{
  "num_hidden_layers": 8,
  "max_seq_len": 512,
  "max_steps": 7060
}
Below are experts of layer 4 (counted from 0) of a mixture-of-experts language model. Rows are named router (the router's row for the expert), gate (a neuron's input weights, with its number), up (a neuron's input weights, with its number) and show model dimensions 0-159. Each number is 500 + 50 x the weight over its row's rms, rounded and kept within 0 to 999. Numbers have three digits each.
Before each expert's rows: a language model's description of what the expert responds to. This comes from a sample of Wikipedia text that the model never trained on.

# expert 47
Head words and endings of organization and law names, e.g. Council, Society, Ministry, Association, National Labor Relations Board, Committee.
router:473633374496432632477450470442524496418548546524566604526508492461397516477429515471523400523425537478534481518490533503384468434482518542468531554453464550538527496449500468497579489465475471519488533499486510501508606563478433549456539491484488521427458503519497459472373462524505464488472519442639427469403483559526405547523479504446439495455518480476450542451529498545482478587471524545464441482552473467479546469533526485600567546530510551485503565458487408414592425548524511
gate0:488597648507496458376567466575505549451522442504552611505466504469456462519490513512494570434416478512512592471457493605500577420523553428470486494492520496486505463488547463457456527375496566537486454510449496551432482542473450465457541454503515413478494531470575481443631455496494457483462519547499451566549541438585455473432476530457402604489431530486432508516475456460404514495428497488416452486488505500449499490587496524536498497523539497579504587462616525493554576453482507
up0:477536494515482411452528461480566521427493579508558465550514544425495392471445587494519528480462558573507536479416478440482530476571489481491515454504498539502453507481586512489500541488468534472462548587456547588485517510468504546517625543515480475497495487444545473472591451521503556541493544555550477547538471494609622458332428620555502480497510522469524537604506526511543436414466529411435479529541474317432486429492466441442556494514447520520490515461470503492462523426538457
gate1:481518400475542524534505481555550474421586465502516587409466438542579367579448452506491464536576584412540471526477507458556517559510514516469539489520448437545450525549507516475508564451474490530460430474563552566517504538419455596522457480493541516443479586505526491541438404525534534533615510443509435523548532478514432610463473557494464427510585517393506469561520435560560497526431425498486449626509521504531550480551474478553535474528434449567497554440435508481451480577435525
up1:450509472467380597511438465531492513379551459588561454383499464487419340541370479574523507506549569467502408570559456499536555528502533540420557523565504529468423509467495468500438532511531509539540480477536508516383527499458446590531442557533551516457505611534470499527501458536529607555569415506565499469485433458506527523508509610485441440513491466435480522513610502453473552549517470498473582451563487446480527506527501494542449548470514527510538519471482541488527501577472446

# expert 35
Lead bytes of multi-byte characters such as Cyrillic, Greek, Japanese, IPA, plus some text-initial tokens like the, of, he.
router:636516488586476434419432622500522525368535554524483535540490476475401511462493522526677439474511487490530436442504478513474412525524437517529474499433532535449489514490493610576475506479500515467456527430566431485440628470432495525462516533514477497498477577482548554511459495426447502490504492454470459519477501468528480535467531553523488557485533535488498518454578516577550578522465494516444515433464567480475557472626501480570573494504517661482482473427473487397443509547509459
gate2:518517500477481498540486439460511495430394529548528443451478556487529539444583478581612568426467499488425424399467516575458502357468438466552642486469446508570456458563465609492455548519477466476497541473420449508506523473540555500513548520502546389528477472556489535532560540504427533498457423518507461558412519441511460413522490535524428459566461490424425609507475454442541518400490519490519474474547479498477518541551460513581553573562476566511498477419520587552469501442501511
up2:535483539566509527507530509533431485356484505498514492472390548465556400520506568449551529552550521549456522479403551507481419505574475517544560531415412432468393550546507471451484503592586497439542475507597519439470491448531445488486488428606476587541459494534548549512480500463429426532520485465545476521522501488454443480502575548550557439514390568489535486495489592507516524520379499483454584477590435512530554603449557504524528559467581584521539443482513545505494475441549500
gate3:492532497454508528499542646602658574448413495530468543490450544472561459546411468532516575525490558560456447460466448505518461503541477459475481582447522484531619521440465523376487472510603533500437553518511528522513552408430474449503512496549493493584563453433592476512506584529485552560534424519491422543509507479503550529503557446458575522527469476544491464426463466582554483464531509542487526480484520573510517453465492473601562514562478558398496608486471479421534538453494431
up3:530484433507435528467559537565571495541564441437482553392424575460505450443396442455539529462552530559528429496549515482566483572393500461559555580534515453543477496562530567548495461521482535549544534476531489441504563466304542546547508485527503497511565489514543374592509538553535502601468495594516520554503558504485564533489578522409520538556536479530528463535505499504484459541388503481473482498484504562488486555466574543449429480446514530481526486460547578538419506462544398

# expert 10
Word-final suffix pieces closing adjectives or nouns in formal prose, such as -al, -ation, -ential, -ific, before of, in or and.
router:512582371530524570492454467440496611434430557506547518519452424430516507467430604561455449419423501505582490468513488460436475390466540538479509511432522496492452451531503475490540487436427480454464462474519483498510616552470502478456535494519591478478561488442476521465397481487448450538527530446587415467465468597549478477517509524504530460405491543479491492474534459585495592591508495527445441486514481483534563549499490600599528563507572585451539503467534436507391482612482501
gate1:488481392490519469502481536505427531461520400518576529517555455494477407505470530511463452474470515379507468507479417527464541504478542529414418616536467510402588546488467483478500459422452529365472450560554542581573400517567522437506431409540435508466606512562491554587471456490506445482528502510556478527473508516427573493437505498544575455512426487541562565405530428495583488463472555504502496508455528426514491516506493591480454512558460478424565596557447440447478485482503516
up1:485518520507498539541575536533589543514548492439530506457556567449628495502390495470427565586492539535507560517548456566488490551471524457441471517542503512562505446509415604510544510524564492473467608553503433448506517462506489561405523545444500531514515517459508440462481473427477533465413522554534465442489551496487488483474496544557477489497453378433545528485493526461572538400471503492473524542498483275488404498491485556497475566453459481428416448476465599455532441472599515
gate2:539533392480367512523585525486488527420493542490492442524452563488518445460419502607476461561506481512450482453516471575464460445519463478554475448590528493483440488558482592512489580568441571644586517437518539551482461562452490510532557481502521412572504511506490523507524502478495533499503537450457484480442448543529554379588524494609551510454373542619481516520556473443469488484527491460456484475543546487438474488517538491433464477399498580465503472419495566587478530607538519
up2:563537551531525464495481464447633488519481500447452479544533456570452497498403421525511546523466516497556452510489563478527537501461530580450480591532558498564523448498420559460606574492513492436455454555544487459469479521551587450403455512555524463517540487539472412497527410462391509557439456409514460501411501507483493471523386408492660493532438526478459481486475460422425496494539468489411431523538491457483549531542465620480518497587426530558444546532485422454529493441500497

# expert 27
Degree, minute and second symbols, digits and list dashes inside coordinate lines and infobox lists, such as 53°58′03″W and 47°36′33″N.
router:473621438586366568360410580360530491480553578540497489472443455488470487488460538553475516540555553481577488502501495526387492528523536522510564476450498506478501536500573572501468472443449494550398456402529501480524603466431495520489523534484511483468541538416607567551542512569515531509490456396482435389456450503498394503510463518489495549548540529467416604521543445471499509482504518501494501497554513548464465418498490521542494510512508491518609505483407482491478524591457496
gate2:601494416511518498574510469564453505478480461456537498456515516529444498567514473541502475440495552611535444550545461519474447567565569516527365415450492458433495398548499543568507526516489526495371512526459563449398626535492522523507564569486492498495568409476452515569447558512530459535525511591534549516493547435464442516542438422491511558530499418539488459456533529538473517491522417434473558481514449456574510385577515535437498460445482535457641538508487432476513403478516493
up2:528536422458563526466447494485495478462493427418422481481504455542564548476414524554493467470525481491543474499543572497547485583539511514549436462435405452475479468471540493562522576418497490329391450556514545469454507555513502492549582567527528516458512458492506538614514427500441459490512427571513501411538524424475400527471398449425551580468410423518462462436471494444543582547475481417486471560533440531466489460504500586462536495437502505515572550522568480554524390536461493
gate3:488475531475409592458463555526589606578474573499372470520487568475538465527373486450471508524438467482505508465491490524493444482500458422529455484448495546588558495397420539454605369526488508489475583423515477455513380499463493577526520453594474516509553495452482500438460509544518454541528546461486488500499501577434469530425514595463501545520566395448513501547557545511481442587526461538557430487514578519541456521542479462559498481568470529399396522525543503527445491516506447
up3:542520504555505489578541480407438489473533543475554570533485452518521531600552505524527509456526526464524467526437475456455512428461502560418452507567530410334429547622495496539418468522555465515432466586500560507495514453554499480545425508482412527523526482526423573529536485452510534566502607437589581456548571533542572481550531466492504422453501462447530498501467468500541488433454537400477506526505523515519554549461484586371494581469383414554501481535445497491450538552492548

# expert 39
Word pieces following a capital or lowercase c, plus table bars, in lists and tables, such as c-ask-ets, C-ateg-ory, San Franc-isc-o.
router:534604481523424463499536589421473460423481502534465539450407400468428504501420491518464413511370487501423436482532489608516492501517549522438517526438528509450414546508558523455507485458557470469480455422508589556521511556368414523513454483444446507497492462424492546457524498548458503509482475433652393389490505574519453494448458510511494575531522491499447591502551485543567504490539523440511484479410515483477513487594594551560542506550504558510542504520501516482427453529576499
gate3:510501533487487517558518487377546554462387418551481581502501503515529482512487577506497549497500498480559457506534458467572438542520519589533454502512516489515546487473516460443544459524595491493536568477543527598499491497512484500464455563538480445434443559451643524569568556518527516458458607458517489490568695429544502399558486425431484544492434602437502469473468548538548538577389565462438537564549489518521429426485463519519541543442559517498560527524527478443545465459470540
up3:348395491387594510383383478501540478521513479523520484485449518514448468500518474452481439511574459447438447571470578518465517498507501437551437524466482471493457541578534455587491576399424507455522529517430499495530425527441494470514505457500496508491546497492472616480429514579409526526544517502564548609471472502580553517456558462564460485509530482503514556549536500498485401460464567517613462435536485523443559573555437539552493502472497389556503450481540445547579532482446512
gate4:547471454573533501558483563623533506447515491546469591540450461527462453596500569524482517480511470519522504491554545525444520543510524635497430481473511476484486475496451496418548500481490458574492609546397536436427481527536566431431482479597566508462496469536460498526575503529505552545508438462551493491548625499594561509370471488503543491383518457528444584433468525433487535457521506436404486566613440471466537517542510530534597528525500524445414474497495498382500511442484529
up4:570499520534454487597459438506552512369465532475526583471528560568556483597556478483476481487527478419487459493480424535462576485427559501524567458458516500483488516409359505562465552462472457411472510543460581483471557511527539484473526546436523454520562468416539581433492547518469488503544548578493488377582518535397556453487522508510467533502493473652481477478595478511504590452563575438581521500499429398457546506500494507524436503600522542527483580499516490435512526543529516

# expert 11
Middle pieces of proper names and rare words, often right after a capital or St, e.g. St|y|gicola, R|on|de, Viz|c|aya, COINTELPR|O.
router:467619525553507608538523693491548515419489526528457483502424525534526486501430516520561475576470631461444459476495554486493555527526558510459461490464503480451456544529517435524557550521507547469454489505511567532498560456430442491484476505560553452485517562520551451476474459533461496502539466432590445449455499531587408561456457462588576477561503525477488541423496473520579526509532543533600523503422496472394488515528543480561538609486514561474570635407437474453526478474537486
gate3:564466523519428503566478557473430515515462519475465492490515534517475554491512477463377546428523498476494612487552553524509529590524520503578640441539540579595492488408523515517591499497444529580512437427459515509456528537420475441492501464490573483455595507482537500516490395503452547507531488503526535432497432437528478529431476458499470502521515438368420588434509484426512493493504415566420530433519533493469566518447586449476437503552587531487481576498410539493430434556595562
up3:475530474527564509489564606550521468553475415486505497513588559466549444417604555497493562544541492523425441496492507523488469434488504552457456522479485543534352612474433475442442554480480441489488338566474513457518473487500502506436508468508454487502452613451518577587549554394477505440432535391449479489468630473527541516484535528512506468503507497541459540512504555452508539480428498405513428472506543492474596554459605436503475490522520559517520524434621529545482549519486513
gate4:455467403508537536390397447508554514503478497527536446353506538515417512449533484506509510470433602426552596530496510376473512471510557521544616565530465439481529500459485469671503515457449532532508497512481465546534486495421480524540505517506578429491520510416475453516446443478495470530503470472542488424523485473421513586465504484469441531455480519481526474459449491638519601551535436488548458469550432526536490491486542406599591549501512552458560537528523477529559544520406472
up4:513512436527446494509550494465459476515489559596455472574565491563510464501607488553547564412453497622542428502530480434562521400490425457507443391579490559464384385507376531517487535492488440521516493453552545522552540472508516501537502490526481525485466503434530503502477485566488624431497484651460564564428497531471554447559472542582518513567468574572509487487568572538505611462525397500431505495451572485483484479581506444524484480485532481543435537488501520513430513491485519

# expert 33
Final vowel endings of Latin, Romance and Slavic names, taxa and countries, such as Segestri-a, Hypnoid-us, Lat-via, Martinh-o.
router:500608422538509533444500475458563538399539492551566610494449428460472532523484531568522387442476539427510523411458509438454504514517557458531513576445520508605456565536533442584528472474452545513445438487460506465486560520449481578510527495542527538422526441434568467512454514488432454500513499456653447541399529552499400547510436502550438574418492411456529552502474454548458545521472471450422502503551457535506566482584551507613560532496493576519490489515496445449570497533495456
gate0:577541540547472435471546495509507480498544559532381464436481580514489544564449621489463584522489431495468434480560522466474507539451507460490421457533490513497452440404473578487521482523520471536592502527495465471488470558448471473505487562503528505539485587585487472432493521614521528544541467609433474489518506521612508420482592560539498447533545501515438580499507484475461499533500480593537501566526562361542461502532505442429462492458526604495526408616584471530407565469556578
up0:442507525459553514566498505479461489461531486498426597460496494511539503572483422539507474490467534416516522537487626518423639438492512566503445499537449495515501412347457498463566481443512528485467440500427502485498472561538419504464399399540570523414508498463475572430569501419499462473523547585584531469436537401562569469505532476543456523564550440452600565484452494529414512484503485482568525536478477495606544446528402497538442535567488464508520523450447465492512522451428551
gate1:459570468507448489435482495442379570467490484586498425494526487630422464521506451490594492511564544570433411528513480464533535510567459492450453544529499424551519486513441529573478526544442415465537404473551653516463570353457571433504453421523458440482610506543487488520490476478563581534448432500470553539483401468509463535476470537480520484480472501482564386509472497513494496508528391473454474547472508484556489559540549484483557481482489552588436544432450447481483470493480545
up1:488495533508452473530599475456436501421514540543427507533520491527449443515469497432517427483623511454482386464528501444540469618494494366487415462512493464560469508533412526493409465429449486489569455537528484528538543387574497494541494475534547491498566553499499575462526509524615468470448483527404554563423463485526487589506436590526508515486613477471513442452449516528539567525509392504515484549446550553509554547470559470465456484421554575513415501532486449532515411520505603

# expert 20
Final pieces of words and titles in names of media, places and streets, e.g. "Ba-by", "Sesame Street", "Goldhawk Road", "fl-our".
router:475595435521542605440472511449556524457567529554563624531411387409508510534510484571504473473461556494529553495522527464484515544472544444424479543408510464521520520510513398509575501513491546417412484461477504442564537564497538545405526513577522542409513494460600506431421502438404471549540512421664452549494539566498413492497489530512460534447508445560536529472473503501533529514527528507500513455517477542535634508586534521562549522525503514514522599511519457420558483519468507
gate0:548551573421434613462497637400570529467513460458496570538526531601504507602502456460531549443430611582474519492572475592544556508562491546479457498518454537478512463570456509557448574561547532477505509531555495538543542491412526494527569430524430448500454432526390480524470478568551600470494460576530524506440499386530488479530524478580464539600545539502495519466578505449511552412498486507461526528503609490444490525482565482547481557508432486458566572478506515525476471528549458
up0:504507533471579544493504585510503473444541515501599598517509516458492614469536389543491390444522520474460515543453573512458504517506596526431478572428473527477523587528512487488452464504429587493466484514483441487573505533563462521435582457449502561468442531529472496469453480566414432506451539399563473468437505416519416482545464501498557576613464409644540530389501510504541537514476490442470475507486548532571524576439580432474389477515449488520435529473516458528530546488473467
gate1:536532480436447500420424463476484549409414506524471519500514484482480402431431515435513471544604485474513450547551532410445524527473465534487501519480443518519450430493505527499478508618504471460506501489565633462458518557515501449570576488490529554596585536471614551475524492466456530460487556437494474492425494425457544516442464568489525351507525441568610440526453532492499418462423530494572460461468512530462501493490548532351602483482444494488510475488515536541579491499596433
up1:578491516478488491521642457529499400537574466484502496521473568549534517408535479481569512527510554541492505536561506448398552506687506598473454470519567508539473496554414573473426526556595447560539488401488540537459583443509562486480531443441401420524463392431502400546510522481578552553543458570454442463571483467459455542517498488539458490550487556447528558492568516512507574466457480520450557530505464524552446524493531562485465498393469503512490446528509495497499460528414481